Below are experts of layer 8 (counted from 0) of a mixture-of-experts language model. Rows are named router (the router's row for the expert) and show model dimensions 384-447. Each number is 128 + 32 x the weight over its row's rms, rounded and kept within 0 to 255. Numbers have three digits each.
After each expert's rows: "mostly gets" lists some tokens that are sent to it at least half of the time. This comes from a sample of Wikipedia text that the model never trained on.

# expert 4
router:106103144114110069089159205123132118117080154138131113108123189156145098107078108041137080079132154111104237123083110124136122143128137127084096126104127173109107153159132112177188160152161084
mostly gets: "š", "ö", "ı", "č", "ș", " en"

# expert 15
router:111139112181151072129160142070095152158102091097156168148117133148031157155117141141144166201174146141106176117148116187138105149127062104142138088136134100162189113123074151149139154105169131
mostly gets: "″N", " Total", "198", " Votes", "202", "190"

# expert 12
router:114111130126144111136102172170151136132085132108132136095167075100153069086152143083130163106081127143102149104141157146075141195175175149109132120088106110154139139066173077172140080165167146
mostly gets: "198", "190", "202", "197", "188", "196"

# expert 2
router:085116032106097124120153165095116156136097105143178125164181084141123118207041136110177062098095135135161139176164107202183085123103116123128115081106138171095101167170123118131146113118127078
mostly gets: "During", " During", "At", " On", " At", " Despite"

# expert 3
router:142185183143124120118165071170183127108164151144110116112151124134138137097221129166116138085140114115078083110118087120084116125123134182131165094088115110044115121089154179134127084174064146
mostly gets: "featuring", " mm", " Mc", " CHN", " ARG", " ITA"

# expert 1
router:132042182164108155095101170114101124130094118097096129072060184125157150137115138139112153181080127135181209140118156078126116123170157130132095207219173144165174081127152097148080149140197099
mostly gets: " century", " re", " east", " mid", " half", " million"

# expert 0
router:139160095092170115131157123096138110115134138107084135126104171066145149085152085123098138140201108118137077066117172147103165169129090094122160094123117152215111134120112108097103125120120176
mostly gets: " with", " during", " against", " after", " when", " including"

# expert 9
router:114157147118107102123100168172137147120120194159109128169154161120082115147165091179152152114155112130087147170167093172136137121140079142139187139101123134187095127154145131142116060166079178
mostly gets: " However", "—", " (", "(", " =\n\n", "born"

# expert 5
router:183126138142151170135174164109097106146134108088124167123142136118066086113109165202110170168084131118119113122159199104115145134171104126132156139101172108181149046115154074131097145090144179
mostly gets: " \"", " en", " “", "==\n", " par", " Steve"

# expert 8
router:104134134128104121137141099068138167123150098171151111145112097135130088097117136083104151117149139126151149160172139112130096140166129182081118139185102103062153152180139186155086151134107094
mostly gets: " h", " s", " military", " People's", " Great", " Military"

# expert 6
router:133097133072130103180098019204157145179153126125168138125108139103149155105156113115122155150176122146117153126059093119144116118211127067142100095178079081116173161157068148127131100137119062
mostly gets: " development", " Committee", " version", "ations", "ation", "\""

# expert 10
router:134137146121202166120098088152108117125129128089100126125098127174149149159165141205120138131076124143118097112105164175143117089107126107192124127146175118103116097110069141090185123168159190
mostly gets: " his", " their", " her", " him", " its", " went"

# expert 14
router:130117136091159144135125129188155115150121114177145087115143148141118122108088107131134096091176105129098140149116095040147112093078120108128132078130103127085093155112118172120126119070081045
mostly gets: " son", " father", " President", " daughter", " brother", " Succeeded"

# expert 13
router:159139125114085141130107142104128135102177160117106136164087152136143117145111157107113078125099147109182125162114140126125134066145176155109098215131161162094087115186155088128122175141111165
mostly gets: " Z", " Ch", "°N", "″N", " We", " ch"

# expert 7
router:095141100157085180104106098110156143083189152175111084145150086150161176149131124154133114058138110132181091138168109126136134117060142154164166171106116129063139129120154161092117109117095132
mostly gets: " John", " James", " York", " George", " William", " California"

# expert 11
router:163079084170114138128157126165119108133128082080136123089128129092159178116110155085138096158127129155148102138085137084112153137122168086138124118104131145131146132080109079088115157084190085
mostly gets: " Air", " military", " Army", " People's", " Great", " Marine"